config = dict(
    n_layer=12,
    d_model=192,
    n_experts=192,
    experts_per_token=3,
    d_expert=128,
    d_shared_expert=128,
    activation='tanh_gelu',
    moe_layers=[0, 1, 2, 3, 4, 5, 6, 7, 8, 9, 10, 11],
    router_score='softmax',
    normalize_top_k=True,
    routed_scale=1.73,
    balance_loss=0.00298,
    balance_bias=True,
    router_z_loss=0.0001,
    n_groups=8,
    groups_per_token=4,
    init_std_router=0.0149,
    lr_router=0.000342,
    n_head=6,
    n_kv_head=6,
    head_dim=32,
    vocab_size=32768,
    norm='rmsnorm',
    norm_place='pre',
    norm_eps=1e-06,
    positions='learned',
    qk_norm=False,
    attn_scale=0.177,
    tie_embeddings=True,
    parallel_block=False,
    init='normal',
    init_std_qkv=0.0264,
    init_std_o=0.00539,
    init_std_up=0.0264,
    init_std_down=0.00539,
    optimizer='adamw',
    lr=0.00123,
    lr_mult_o=0.663,
    beta1=0.9,
    beta2=0.98,
    lr_head=0.0085,
    warmup_steps=586,
    schedule='cos',
    final_lr_fraction=0.03,
    batch_tokens=[32768, 65536],
    seq_len=512,
    doc_mask=True,
    train_tokens=491500000,
    steps=10665,
    dataset='wikipedia_en',
)
Below are experts of layer 5 (counted from 0) of a mixture-of-experts language model. Rows are named router (the router's row for the expert), up (a neuron's input weights, with its number), down (a neuron's output weights, with its number) and show model dimensions 0-191. Each number is 128 + 24 x the weight over its row's rms, rounded and kept within 0 to 255.
Before each expert's rows: a language model's description of what the expert responds to; "comes after" lists some tokens at least twice as common just before its tokens as in all text. This comes from a sample of Wikipedia text that the model never trained on. Tokens count by the router's weight.

# expert 34
What it handles: Adjectives or first words of named eras and events after in the, such as Cold War, Spring, World, early, late.
comes after: " in", " In", "In", " the", " ", " during"
router [167 150 154 151 116 132 157 112 149 162 124 141 151 145 149 143  95 101 126 106 104 138 106 115 103 117 155 171 118 142 150 119 110 157 127 116 127 127 107 157 111  91 139 113  87 136 156 130 103  98  96 185  81 155 124 156 102  96 143 167 121  95 130 146 147 107 153 122 166 145 138 146 110 151 116 147  97 142 109 151 158 143 102 120 134  92 141 145 110 148 152 105 144  91 120 142 159 157  88 111 111 152 154  91 153 152 159 161 137 108 105 138  83 115 162 131 130 119 110  98 154 147 160 140 153 104  94 149 118 103  96 157  98 154 124  98 107  94 131 155 111 162 133  82 149 104 100 156  98 161  84 110 103  83 127 157 134  91 102 106 103  94  98 126 103 136 153 138 129  95  99 149 144 103 154  94 107 112 118 102 110 131 138 171 125 146 139 130 150 154 123 131]
up2 [ 97 129 128 124  93 104 170 126 151 136 139 116  99  93 151 106 123 111  77 119 158 182  80 136 121 120 128 161 148 148 157 157  92 162 131 133 135 111 121 185 143  70 133 139 119 143  95 129  98 133 139 145 116 151 130 150 151 129 159 160 115 106 138 127 124 105 104 114 104 143 166 130 103 129 110 152 134 131 134 152 159  97 122  68 130 102 121 102 107 106 138 112 163 116 125 130 138 144 124 165 160 159 140 120 112  86 125 163 171 103 116 167 132 135 166 100 129 135 147 117 146 108 107 139 188 120 113 123 147 109 136 125 107 136 120 147 138 186 185 135 144 143 148 100 114 110 110 115 122 161 199 126 112 141 147 147 121 109 122 138  89 174 144 128 113 135 160 172 106 112 108 134 134 120 133 137 112  82 109 126 111 136 176 154 118 117 114 127 171 122 116  94]
down2 [152 118 143 135 130 136 105 117 134 127 168  42  80 125 132 128 108 162 125 110  95 132 168 130 103 105 122  96 147 103 100 146 124 174 113 152 101 118 130 151 114 128 119 119 129 154  86 165 152 155 150 137 107 127 138 108 157 123 129 107 115 141 119  81 102 163 113  82 152  95 104 149 102 141 127 148 142 120 134 119 196 125  98  51 166 116 144 155 139 112 141 119 128 147 102 137 120 157 170 145 110 113  99 119 126 132  97 113 106 134 133 124 146 174 131 146 119 155 124 137 162 134 134 135 108 115 124 118 134 124 129 154  99 148 154 106 138 115 144  66 149 118 150 180  85 140 116 170 127 142 126 134 117 146 145 183 144 115 123  99 195 145 129 123 101 115 119 127 122 139 124 158 177 133  98 139 125 133 114 167 122 127 108 137  96 135  88 123 112 116 153 155]
up3 [122 153 121 154  86 132 176 117 147 139 129 147 158 130 160 141 155 130  90 116 111 142 103 127 111 144 123  90 124 123 119  98 124 149 156 126 162  75  98 157 123 105 123 101 116 116 117 126 116 145 137 167 104 121  95 141 119 127 139 183 122 125 129 119 187  97 149 108 124 179 131 114  66 130 116 126 102 102 115 158 124 183 138 126 156 125  97  90 132 124 145 114 159 110 115  88 165 158 160 130 137 132 164  81 135 153 172 132 151 135 103  94 149 147 113 117 128  86 147 122 144 115 143  88 115 114 113 144 115 123  96 156 111 123  83 126 115 148 149 105 147 166 106 124 107 110  81 151  96 162 128  94  89 128 144 141 122 136 107 112 104 124 129  93 127 124 113 162 122 103 131 144 136 119 108 109 119 122 106  78 148 153 125 184 109 156 164  75 160 131 115 150]
down3 [163 131 129 141 114 117 133 157 133 160 170 148 181 135 148  82 131  96 140 159 124 159 143 132 111  89 119 191 145 139 151 125 110 100 145 105 122 105 154 121 122 117 107 123 103 128  85  85 103 117 129 145 154 149 131 137 109 107 132 219 112  70 117 110 150 102 135 121 134 138 145 182 159 148 157 149 119 156 126  79 137 167 117 142 141 153 114 135 126 104 167 112 143 166 135 184 102  77 105 140 111 135 134 109 106 130 146 150 158 129 106 125 113 113 119 138 131  98 145 135 130 137  90 107 135 124 135 115 163 130 147 148 124 164 140 126  82 120 120 121 169 139 126 155 119 150 136 145 120 159 118 139 132  68 154 157 132 103 156 124 111 106 160 128 116 140 106 123 173 135 149 130 104 110 157 141 121 115 101 106 151 117 127 112 121  79 124 118  97 185 113 134]
up4 [101 141 120 117 136 141  98 143  91 164 106 151 100 137  87 138 103 116 147 130 102 141 100 158 125 131 147 121 132 102  69 138 102 196 144 101  83 135 112 117 153 116 143 140 166 106 132 120 110  98 142 113 121 141 196  86 107  65 109 123 155  95 117 136 128 100 123 124 117 164 174 161 107 148 151 168 136 129 104 122 151 127 139 111 181 125 130 110  91 147 166 121 118 121 135 123 136 128 154 132  88 112 116 125 155 113 129 134 115  79 112 124 135 101 110 160 140 138 132 132 121 135 146 113  88 150 120 119 138 123 127 139 124 116 123 114  99 155 138 144 121 132 124 129 154  95 125 156 126 120 151 123 118 115 100 159 104 133 128 175  77 184 167 127 123 167 133 167 130 118 109 127 111 106  96 117 136 104 103 147 105 103 118 120  69 155 119 115 139 211 138 144]
down4 [132 110 104 176 120 109 134 152 134 130 145  94  84 134 100 143 111  79 108 132 140  97 150 166 141 197 122 162  94 138 110 121 154 124 146 149 125 123 113 188 118 107  98 119  82 142 125  95 117 130 136 135 101  76 146 137 132 170 103 126 119 147 133  90  80  98  97  78 159 151 139 131 166 133 124 155 191 121 155 101 137 134 138 140  97 135 151 144 124 144 148  98 128 116 122 126 121 148 123 143 134 138 152 125 114 104 165 110 115 102 149  87 117 122 112 116 183 132 148 132 163 156 147 135 144 127 122  74 104  97 149 120 104 133 148  92 141 151 109 130 115 144 134 142 142 141 150 122  58 127 132 103 127 101 186 101 129 161 125 127 154 108  93 119 136  97 150 134  93 118 118 149 151  89 143 166 110 107 128 101 128 138 114 123  90 149 114 145 117 106 125 129]
up5 [155 128 150 170 117 118 117 120 147 158 115 162 147 163 167 161 113  80  90 166  91 164 121 129 131 139 138 140 102 136 116 116 109 184 125 118 115 107 164 161 121 149 119 113 144 133 131 162 141 118 108  77 164 140 174 167  99 141 113 125 108 129  98 103 187 135  90 140 171 127 119 143 101 147 114 133  98 139 124 109 143 158 126 100 138 115 139 112 136 115 109 116 105 124 139 122 157 129 106 122 125 140 139 164 135 147 104 112 124 142 100 111 129 106 122 148 101 140 106 104 163 100 110 157 188  69  78 106 151  74 127 140 146 125 150 147 121  93 120 127 112 145 160 128 155  85 138 151 126  98 118 151 113  74 209 157 113 117 126  90 159 129 130 122 154 122 114 128 104 135 117 161 151 133 117 131 101 123 137 103 113 128  93 135 119 133 101 107  95 141 138 113]
down5 [127 131 129 186 113 138 137 142 137 148 147 162 109  87 150 132 129 166  76 114  97 136 123 168 162 200 118 135 135 102 129 156  97 122 113 145 129  82 111 114 152 179 163 153 110 115 142 110 148 120 105 111 149 125 128 147 156 129 181 119  99 146 153 108 118 124 104 152 104 151  97 127 124 104 143 155 136 145 140 103 113 111 130 137 108 155 149  84 134 152 139 112 132 155 152 104  94  90 151 181 147  87 105 122 115 141 136 109 129 127 123 159 110 133 123 120 126 125  97 113  99 120 101 156 140 147 167 102 137 173 132 152 143 125 109  92 172 160 131  94 141 101 105 175 130 142 126 116 153  80 155  75 113 124  76 110 140 153 121 148 126 133 117 130 134  97 121 127 141  94 125  99 116 121 123 120  95 153 100 180 165 132 104 108 151 135 141 150 129 109 102  85]
up6 [108 133 151 136  70 103 154 119 107 108  87 113 106 130  97 127 108 147  99 143 106 158 129 129 118  91  98 182 126 121  98 141 123 147  99 124  99  97 111 119  98 116  85 136 156 135 146 111 149 105 144 147 124  94 158 136 137 138 136 136 156  80 132  92 113  97 122 137 111 116 166 161 163 152  93 148 133 121 164 103 105 143 104 155 113 147 120  88  93 115 163  59 142 146 129 163 156 131 128 113 129 130 109 159 121 130 122 153 142 103 123 109 143 130 181 136 154 104 126 108 107 170 113 103  91 163 116 127 147 138 144 152  79 124 113 123 126 156 136 150 111 123 168 109 126 124 104 117 127 173 112 176 118 108 161 162 136  99 126 149 162 108 126 136 155 145 168 100 125 133 106 143 163 107  71 116 139 136 140  82 159  76 134 119 105 162 133 118 115 143 111 128]
down6 [134 141 155 131 116 146 124 118 116  99 121 109 161 108 122 132 139  94 150  97 126 161  89 167 134 145 112 143 111 153 126 186 159 199  80 129  97 129 121 143  91 138 117 131 127 132 120  92 135 162 132 141 139  85 188 161 128 129  89 150  98 143 111 125 134 142 106 109 171 122 125 105 153 158 135 156 150 122 131 112 117 116 156 125 120 135 112  97 115 169 125 141 120 138 103 166 107 124 164 120 169 183 125 151 128 125 130 113 155  90 147 131 128 129 135 112 118 143 161 152 137 103 153 140  97 142 109 157 103 134 124 128 136 126 134 194 124 163 146 185 123 112 147 125 102 135 175 130 107  78  97 125 124 119 158 129  62 137 128 133 174 132 130  72 138  96 119 110 122  98 143 172 143 143 109 166 161 138 160 114 143 136 174 110 139 136 122 137 118 145 135 131]
up7 [142 137 126 143 132 154 161 107 128 147 117 131 170 101 134 120 111 148 104 168 171 152 124 148 122 125 126 162 162 174 116  93  77 139 131 155 108 102 120 163 146  97 173 153 113 132  99 155 128 102 134 155 103 161 117 156 113  93 145 153 116 104 124 134 123 106 119 143 135 130 115 125 125 133 169 140 155 117 152 163 174  98 118 118 117  93 144  98  90 101 138 137 167 129 152 112 109 133  65 167  98 159 160 103 102 120 144 112 179 111 131 168 109 129 107 159 127 132 127 127 180 133 115 179 144 139 134  98 144 114 142 107 102 135 158  70 153 133  98 179 111 134 102  98 171 137 113 142 108 134 102 127 109 142 116 110 179 117 160 159 109 151 124 111  94 154 120 138 127 107 125 138 134 104  86 122  87 138  91 164 124 119 157 135 114 135 115 121 139 114 106 116]
down7 [154 133 102 126 137 127 141 127 159 135 199 152 127 108 142 142 136 141 110 111 132 122 154 137 154 158 137 114 126 109 126 118 122 154 156  83 152 132 121 131 111 117 143  63 134 130 110 185 125 132 139  84 136 170 158 122 124 131 172 143 120 114 157 109 169 155 121 114 105 135 168  87 120 134 175 104 146 146 127 140  89 126 144  79 144 128 107 148 133 105 129  98 110 144 108 143 122 168 154 135 138 121 128 132 124 133 137 139 145 137  83  98 185 182 132 167 135 153 118 158  95 156 106 112 110  87 101 162  99 114  98 135 101 138 145 108 126 149 133  88 133 116 120 192 127 134 111 137 132 199 110 160 141 110 132  90 106 105 139 117 131  99 123  96 110 177 155 144 167 126 113 142 139 149 113 134 124 135 134 129 117 127  87 155 123 145 117 172 124 114  82 103]
up8 [149 140 100 130 106 104 132 138 116  98 113 127 107 129  94 149 113 126 145 112 119 122 109  86 142 121 101 140 135 134 178 156 164  96 154 111 154 153 117 108 155 112 108 103 123 160 145 121 120 138 121 155 156 145 145  76 111  98 121  88 129 104 115 182 117 129  76 134 112 123  87 123 139 115  75 148  96 119 107 111 113 136 124 157 143 144 130  92 139 179 171 139 109 139 104 121 110 153 122 144 114 133 106 130 131 161 156 149 124 179 116 111 127 121 125 132 194 123  70 106  97 148 130 111 123 104 113  95 115 103 155 135  98 141 121 174  96 141 180 159 115 144 144 116 165 103 106 154 136 138 167 126 121 145 108 143 149 146 116 130  90 126 103 150 145 126 125 118 101 152 144 103 116 110 121 135 125 105  92  93 186 117  99 160 175 161 158 120 153 151 167  98]
down8 [185 143 150 114 138 103 121 133 130 136 156  91 140 113 132 100 111 134  96 132 137 148 146 121 141 106 105 126 150 138 160 170 144 128 109 106 135 157 130 126 116 120 162 144 105 122  98 108  84 161 159  77 144 116 167 116 133 138 108 111 140 115 104 102 173 127 140 100 121 177 161 101 122 112 105 106 123 112 144 123 101 134  67 138 135 139 148 121  55 106 124  83 132 146 147 103 143 119 191 103 127 145 102 121  79  84 136 122 131 175  88 112 170 161 108 154 142 155 145 108  84 114 123 132 142 131 107 146 109 168 123 138  98 136 100 159 123 136 101 107 162 133 129 122 118 121 122 136  89 142 110 147 150 129 115 128 135 138 132 135 165  96 132 161  92 160 155  85 152 116 133 140 157 158 154 173 136 158 107 140 161 151 103  99 143 121 133 113 135  98 173 114]
up9 [155 148 126 150 106 119 114 112 192 177  91 135 193 152 129 135 145 115 106  82 135 118 146 142 122  96 169  78 143 106 111 143 123 160 167  93  91 168  68 121 141  95 117 115 104 113 112 139 139 143 141 169 107 147 164  99 161 138 180 163 129 176  93 117 145 115 171 151 157 127 127  77 130 122 167 127 127 124 155 132 123 115 159 123 121 130 142 121 113  79 114 112 137 143 139  97 171 132 104 128 151 156 129 137 173 145 101 135 158 153  92 109  86 138 113 117 106 125 137 144 142 133 120 109 147 135 116 101  95 127 134 151 142 150  98 155 129 158 149 128  86  98 132 123 121  82 113 143 117 155 158 123 127 108 159 153 106 127 105 101 136 134 133 126 152 147 136 128  98 152 131 166 142 110  92 122 136 131  82 131 168 102 125 148 116 142 123 114 143 143 132  96]
down9 [157 150 109 135 119 154 139 150 121  82 135 131 113 150 124 104 109 138 168 135 130 113 127 125 137  54 134 168 115 143  90 182 114 113 151  96 120 134  82 107 125 155 119 156 125 106 158  87  79 113 139 101 107 138 163 132 125 158 139 138 124  93 176 113 135 185 156 144 139 155 131 124 110 155 164 132 128 124 104 108 121 159  75 163  85 162 124 154 147 116 111 102  96 127 113 144 106  91 126 116 156 153 140 152  93 141 128 127 112  70 122 129 108 115 112 157 122 121 131 121 177 129 143 167 121 128 154 130 122 151 132 148 123 134 174 112  72 108 109 127 142 115 133  98 131 116 143 138 147 144 149 143 123 141 131 178 103 118 159 115 146 130 137 159  80 129 103 142 139 164 124 181 143 149 133 116 103  89 117 140 116 116 164 150 107 142  86 104 110 119 155 161]
up10 [112 168 111 134 120 134 114 114 126 141 103 105 159 130 150 140  89 148 116  80 118 143 136 109  75 115 168  97 110 153 153 112 106 163 154  84 131 111  96 150  97 119 132 117 111 110 121 122 117 114 118 128 155 128 124 179 125 101 141 141 101 124 117 120 163 102 163  87 154 169 112 128  91 164 114 153  91 140 136 154  90 157 107 116 152  85  99 130 111 129 157  98 175 101 130  97 141 175 133 120 147 138 165 132 158 128 164 138 124 142 100 108 136 157 140 110 126 115  99 131 170  90 147 109 155 124 111 145 109 106 105 120 119 132 109 105 114 141 118 124 104 142  95 102  90  95  79 154  90 147 119 111  76  87 138 137 143  91  98 120 123 113  92 118 105 164 125 150 136  93 146 139 149  90 131  87 130 147 102 156 139 127 138 143 150 162 144  73 109 127 111 145]
down10 [ 69 111 120 161 145 150 133 125 129 166 138 177 159 139 114 154 104 161 139 117 138  91 123 141 164 185 108 119 111 131 123 123 128 119 100 151 152  89 163 100 124 112 106 104 154 111  98 122 143 127 179 146 151 128 128 159 178 156 197 149 120 175  92 132 130 124 109 134 145 137 121 109 140 121 108 118  91 140 120 110 157 109 101  82 134 164 104  85  94 147 114 172  78 127 141 123 107 110 170  98 101 137 139  93 155 123 148 143 144  96 132 113 104 105 144 148 142 175 163 134 148 122 160 164 138 135 116 112 103 117 153 117 120 107 114 145 122 103 117 120 195 159 123 108 115 151 144 142 137  95 106 108 156 111 152 116 124 111 110 137 146  98 153 121 123 155 133 104 115 168 145 149 119 113 127 169  79 138 121 130 116 130 176 142 133 151 108 136 126 131 105 122]
up11 [116 164 156 114 139 118 158 128 153 135 119 146 119 119 126 111 143 100 142  82 125 109  60 111 106 121 110 157 164 104 148 117 138 179  87 116 120 131 160 128  58 142 150 121 114 152 107 107 110 103 131 143 127 126 137 161 106 123 119 153 115 123 131 138 144 103 115 140 126 121 169 192 148 180  88 121 124 128 106 150 173 132 127 145 131  63 112 118 127 154 132 128 157 127 132 148 117 127  89 117 122 158 138 119 168 123  95 106 121 129 128 131  49 136 166 111 107 147 119 119 133 128 144  93 127 102 129 120 121 107 125 111 113 138 130 141 142 133  81 128 125 145 157 148 153 115  87 129 140 117 107 123  88 109 120 174 134 113  94 134  57 105 146 102  61 105 133 112 129  79 103 108 132 129 138 140 141 126  87 131  89 133 177 127 156 140 117 133 134 139 151 136]
down11 [113  72 136  93 113 155 106 187 135 124 107 130 108 112 133 140 123 117 154 104 109  97 138 160 136 122 137 134 129 136 123  79 126  96 114 119 141 119 135 149 124 166 151 107  80 134 177 107 119 125  94 153 154 120 114 128 142 135 133 146 137 129 171 110 132 168 143 118 157 123 122 114 149 115 106  93 148 120 131  97 124 145 105 154 111 133 137 119 123  86 130 136 108 139 152 159 118 160 110 115 130 139  80 154  93 135  90 158 132 101 159  99 116 111 162 110 110 163 169 158 202  43 141 135 104 186 127 123 114  75 133  87 146 122 132  96 139 139 125 139 142 119 101 146 115 129 130 144 109 149 155 104 143 133 120 135 120 147 125 133 172 120 144 147 146 117 130 107  94 124 140 130 127 117 138  65  88  96 119 134 180 125 105 140 153 168  97 111 109 109 121 155]
up12 [145 140 148 135  83 117 142 108 128 135 115 171 118 124 130 121 126 108  81 159 148  94 156 126 134 155 154 141  98 111 129  89 122 101 135 145 132 132 122 143 137 143 118  67 121 170 126 136 119 139 145 102  79 135 149 128 132  87 152 136 109 104 158  97 131 123 159 107 143 136 103  76  87 113 152 137 143 136 162 134 138 137  94 156  94 132 130 147 122 129 100 139 110 117 134 105 145 131 152 122 121 135 185 154 127 147 178 120 138  99 122 128 148 140 154 125 147 110 126 102 171 187 151 144 149 115 137 138 154 115 124 141 107 108 136  85 187 145 201 120 119  97 128  93 130 171 147 185 122 130  75 129 132 158 127 154 134 139 159 105 159 137 141 108 162 134 161 108 122  97 141 116  92 130 155 127 125  91 136 107 187 122 143 151  99 139 116 161 165 126 119 107]
down12 [106 124 139 116 114 140 114 118  82  85 188 137 105 139 143 125 139 112 152  74  85 178 101 134 122 121  96  64 113 103 123 126 148 134 132 136  82 124 110 119 140 127 154 167 142 117 114 104 156 157 114 132  87 101 101 156 102 142 136 130 125 102 113 141 128 142 123 111 126 130 118 154 112 135 158 130 181 113 123 147 134 114 175 112  99 158 115 137 133 170 102 118 164 133 125  80 116 115 112 126 150 136 135 130 168  69 116 142 117 142 146 132 141 137 157 170 111 143  62 134 102 113 123 121 124 112  96 153 139 145 128 122 124 127 108 111 152  76 119 123 132 126 165 154  87 126 134  98 155 132 139 112 146 101  81  95 136 102 102 106 104 103 159 132 131 121  89 114 105 158 121 125  91 130  93 123 166 171 100 128 113 154 112 134 128 186 164 154 134 117 110  98]
up13 [107 170 113 153 128 108 125 121 143 118 129 179 113 149 144 153 123 118  89 111 174 134 169 104 130 109 155 138 105 113 115 141 102 123 156  80 172 132 116 134 106 127 146 141 136 119 116 104 146 129  84 126  74 111 115 176  99 174 129  86  99 131 109 146 142 120 121 114 124 150 123 112 182 160 116 169 102  89  94 139 147 131  91 107 127 103 117 133 158 125 154 103 166 101  97 151 177 137 121 122 163 160 157 136 155 167 129 132 120  85 140 141 142  91 162  95 134 138 140 111 151 164 135 130 156 132 134 116 132 122 127 128 151 106 150 146 118 133 151 155 108 121 123 115 141 120 122 144  95 116 130 103  87  85 101 164 136 115  81 142  91 100 101 150 126 195 123 113 151  98 139 114 142 148 116  99 178 122 137  95 191 111 152 117 132 143 113 122 123 140 126 146]
down13 [112 155 143 148 149 166 147 158 146 116 133 102 105 137 136  93 116  91 181 164 107 154 113 129 127 156 141 140 138 132 111 114 110 151 162 125 164 140 141 165 114 133 111 176 112 180  71 108 152  89 117 124 107 167 125  82 105 162 150 114 124 151 145 103 188 145 132  82 104 103 162 128 138 146 119 148 156 155 137 128 138 155 126 153 123 183 110  95 101 122 130 145 117 170 150 145 143 147 128 130 112 126 130 123 125 132  99 101 139 132 128 121 151 114 125 110 146 144 109 112 115 147 142 155 132 146 154 137  93 146 113 118 135 124 109 129 134 140 128 104 122 120 120 128  83 131  82 140 119 152 109 173  88 120 167 119 124 166 140 112 173  81 101 122 114 134 121  92 156 164 118 156 117 126 154 182 130 124 102 170 105 117 189 129  91 123  73 105 121 127  98 126]
up14 [173 128 107 131  98 164 150 126 173 135  99 127 155  79 157 160  97 142  91 132 138 110 116 137  83 126 135 107  68 117 116 111 108 105 176 124 102 121 107 123 112  89 142 137 127 138 144 123 134 122 113 152 102 135 185 165 110 123 185 144 142 152 109 146 139 111 103 131 100 103  89 113  80 138  65 162  66 105 149 131 125 161 117 132 130 159 113 177  98 113 137 127 143 122 141 158 145 141 122 145 136 147 143  92 163 155 146  95 136 177  97 125 121 158 149 141 121 103 101 133 183  95 126 140 131 143  75 135 119 106 142 125 118 119 103 158 105 145 148 157 115 129 159 127 121  87  93 155 116 159 123 121  83 131 111 132 114 140  92 126 106 114 128 110  98 134 154 139 113 113 138 135 129 112 126 104 133 140  95 119 125 111 106 140 139 155 154 158 131 169 121 136]
down14 [136 124 122 158  95 117 132 112 120 153 140 118 141 143 131 142 113  99 168 110 145 144 189  95 133 123 117 110 152 131 134 121 123 103  79  87 117 138 143 144 166 173  80 137 115 116  67  94 123 133 115 117  98 131 140 116 139 105 139 200 134 108 123 145 125 101 150 150 146 128 123 109 120 102 158 119 147 113 128 117 149 104 123 125 138 158 131 127  95 152 141 101 110 106 147 139 116 120 131 101 119 129 173 112  93 124 134  94 132 126  92 119 129 101 172 132 168 107  91 140 119 114 132 180 108 144 139 173 165 163 117 119 130 126 131 130 125 105 103 139 158 104 147 113 147  73  88 200  98 189 116 127 117 117 114 103 137 141 147  97  68 128 128 135 129 136 103 150 152 157 118 124 145 145  96 141 112 123 156 145 128 144 107 140 125  99  85 127 134 139 202 142]
up15 [172 173 113 131 154 137 158 133 158 135 109 119 101 139 111 168 107 173 122  69 101  97 110 160 107 122 135 129 122 147 150 110 143 119 117 165 137 149 152 142 169 105 102 146  61 109 140 165 151  82 101 164 100 166 118  98 142 117 115 139  87 124 137 162 179  94 111 118  97  81 107 138 115 115 120 114  81 128 141 145 155 122 149  99 143 119 133 180 122 103 111  98 112 124 147 113 125 117 119 137 108 172 170 127 156 134 150 127 118 149 129 144 123 145 131 159 130 137 102 110 101 161 148 106  92 132 115 140 117 116  90 117  99 134 114 148 156 119 164 174 117 102 109 127 119  97 114 120 136  98  97  98 169  99 100 119 146 110 106 155 136 116 139 101 129 157 131 132 160 119 125 108 125 119  98 104 140 135 130 147 149 135  97 151 188 161 155 107 135 158 101 150]
down15 [139 111 129 136 135 141 109 119 129 128 125 135 106 127 144 102 180 112 119 118 156 151 142  77 134 158  91 109 123  89 109 101  85 102 118 153 137 109 131 134 165  78 144 105 111 137 112 121 133 154 179 136 128 113 102 152 122  73 136 135 172 140 106  85 125 123 136  95  95 125 145 144 154 106 138 155 167 140  81 105 138 146 152 142 141 120 166  91 107 112 149 113 158 106 179 153 107 120 115 174 107 137  95 136 141  85 144 165 126 118 145 125  98 128  71 127 163 184 132 174  89 131 140 132  97 120 118 141 103 142 142 125 142 106 132 134 158 188 152 117 138 141 108 102 109 161 102 122 116 162 125 149 136 120 152 131 160 140 129  93 122 131 128 143  94 137 138 132 120 101 130  90  89 126 168  97 104 145 115 125 146 152 103 105 109  87 154 119 127 125  72 119]
up16 [146 122 120 125 128 183 185  86 125 132 116 114 153  81 139 125  94 152  85 129 108 129 154 146 123 147 117 109  91 105 122 110 105 124 139 152 125 123 121 127 120 144 161 114 140  53 127 156 144 153 181 124  73 126 144 155 129  67 186 127 131  86 137  99 160 155  70  93 118 130 119 123 134 148  81 169 119 142  92 155 145 141 104  99 150 155 120 111 138 132 117 131 111 123 135 142 132 139 160 128 140 122 144 134 108 106 188 156 132 168 126 104 132 155 114 129  84 166 100 176 148 124 156 153 112  94  98 159 108 145 150 135 117 138 141 143 180 119  84 111 166 139 125 159 131 123 118 118 131 143 166  98 116 126 136 158 109 141 123  88 138 128 161  99 137 134 136 116 114 127 127 115 125 108 132 133 114 138 125  93 156 146 138 145 101 118 154 115 138 119 130 163]
down16 [106 144 124 116 119 181 103 103  74 100 137 112 139 121 131 120 124 138 157 142 135 124 132  65 153 101 137  88  90 105 105 100 135 133 150 125 135 147 125 210 129  80 164 132 152 110 122 146 113 156 117 105 173 118 101 141 150 113 143 127 102 120 163 125 124 124 118 104 110 116 126 158  92 101 140 158 104 124 148 109 120 123 129 126 110 128 132 148 135 119 147 145 191 139 139 167 102 108 170 149 135 128 135 144  72 115 123 102 130 160 100 110 150 115 125 157 105 165 138 149 139 101 134 117 125 130 163 162 133 110 115 108 118 146 116 151 114 132 134 135 157  94 185 110 116 138 148 120 153 143 163 130 138 138 165  89 134 107 114 118 102  99 110 152 127 120 110 104 113 121 133 153 162 113 129 130 194 161  74 170  91 127 106 100 119 157 111 144 146 127 165 177]
up17 [114 114 171 145 113 112 168 124 118 123 107 132 106 140 126 117 147  75  95 119 100 135 123 114 130 149 133 131  88 128 132 112 121 125 144  84 148 112 104 161 124 100 123 122 107 191 138 145 113 118 151 131 142 116 158 146 115 140 115 130 119 120  88 147 130 105  97 111 148 159 165 147 148 138 116 160 126 129 157  94 114 125 142 114 108 129 131 133 163 116 184  98 161 131 106 140 119 103 141 151 116 131 113  72 112  94 133 146 164 141  80 113  95  81 162 115 131 141 114 121 139 150 138 146 181 115  99 117 151 110 111 147 120 131 122 179 112 140 137 123 123 117 141  82 115 140 143 149 127 172 143 155 135 135 113 193 109 120  97  91 127 155 112 158 114 133 115 150 125  96 141 171 129 105 122 126 144 104  99  83 109  78 194 111 123  91 128 107 147 204 109 126]
down17 [152 146 178 118 148 151 135 127 149  74 134 104 120 136 141 134 169 101 139  92 115 140 118 105  94 106 183  80 117 118 137 101 126 108  91 134 131 137 149 119 142 101 137 127 176 106  98  91  97 129 131 107 104 141 115 124 161 116  95 139 190 119 116 124 115 118 111 168 126 123 124 118  98 115 142 136 116 105 136 108 156 118 115 121  97 129 157 144 122 147 158  88 109 107  84 111 151 109 155 103 138 143 147  78 179 129 130 131 136 124 122  94 105 101 114  91 139 142  97 102 142 123 146 155 135 168  97 172 129 139 114 132  95 127 106 141  98 122 116 124 151 125 141 134 117 120 110 139 140 103 118  78 121 124 171 124 129  90 137 119 121 142 113 193 186 128 107 142 126  95 121 143 137 151 136 120 114 115 184  97 117 107 100 132 123 116  79 119  91  98  82  75]
up18 [137 158 137 135 114 115 111 139 151 147 122 114 128 110 149 165 107 107 113 100 100 141 141  43  81 144 200 149 108 147 121 129 106 168 141  73 148 159 122 133 159 122 126 125 132 140 142 130 114 108  94 132 148 145 144 146  97 134 141 161 126 172 103 119 154 126 103 122 136 186 111 138 140 123 116 114  69 133 162 154 125 113 145  84 126 126 137 144 119 140 117 109 124 119 124 142 184 140 108 114 124 141 166 126 151 203 122 116 119 162 117 124 119 122 136 127  94 105 132 109 152 116 107 135 121 132 104 128 149  94 126 148 194 122 118 157 136 151 153  92 133 143 140 109 125 112  89 122  99 165 160 108  90 119 126  98  78 103 127 145  85 133 132 136 156 144 160 150 129  71 132 109 153 134 149  99 156 148 102 136 122 130 128 162 111 154 122 126 157 129 165 117]
down18 [136 115 111 120 163 153 165 117 119 129 124  82 102 113 128 119 129 121 137 154 145 125 153 153  97 101 129 117 107 117 125 152 149 115  95  67 125 154 129 154  92  98 155 127 142 106  84 146 129 142 122 145  63 135 101 130 128 136 129 197 136 102 109 144 129 140 128 128 111  90 127 150 142  97 147 139 101 120 130  64 165 145  97 138 124 136 127 110 128 169 121 100 144 126 161 153 142 124 140 119  98 161 149 147 100 107 102 123  78 112 102 139 109 159 136 124 107  98 156 141 136 141 145 156  75 116 118 206 119 148 120 107 124 126 102 192 145 135 142 126 150 136 188 156  95 127 148 156 116 106 105 146 119 129 117 156 107 138 111  64 153 138 128 132 101 130 104 105 135 155 157 121 139 127 111 143 132 119 112 142 151 107 156 146 117 155 146 158 170  89 125 150]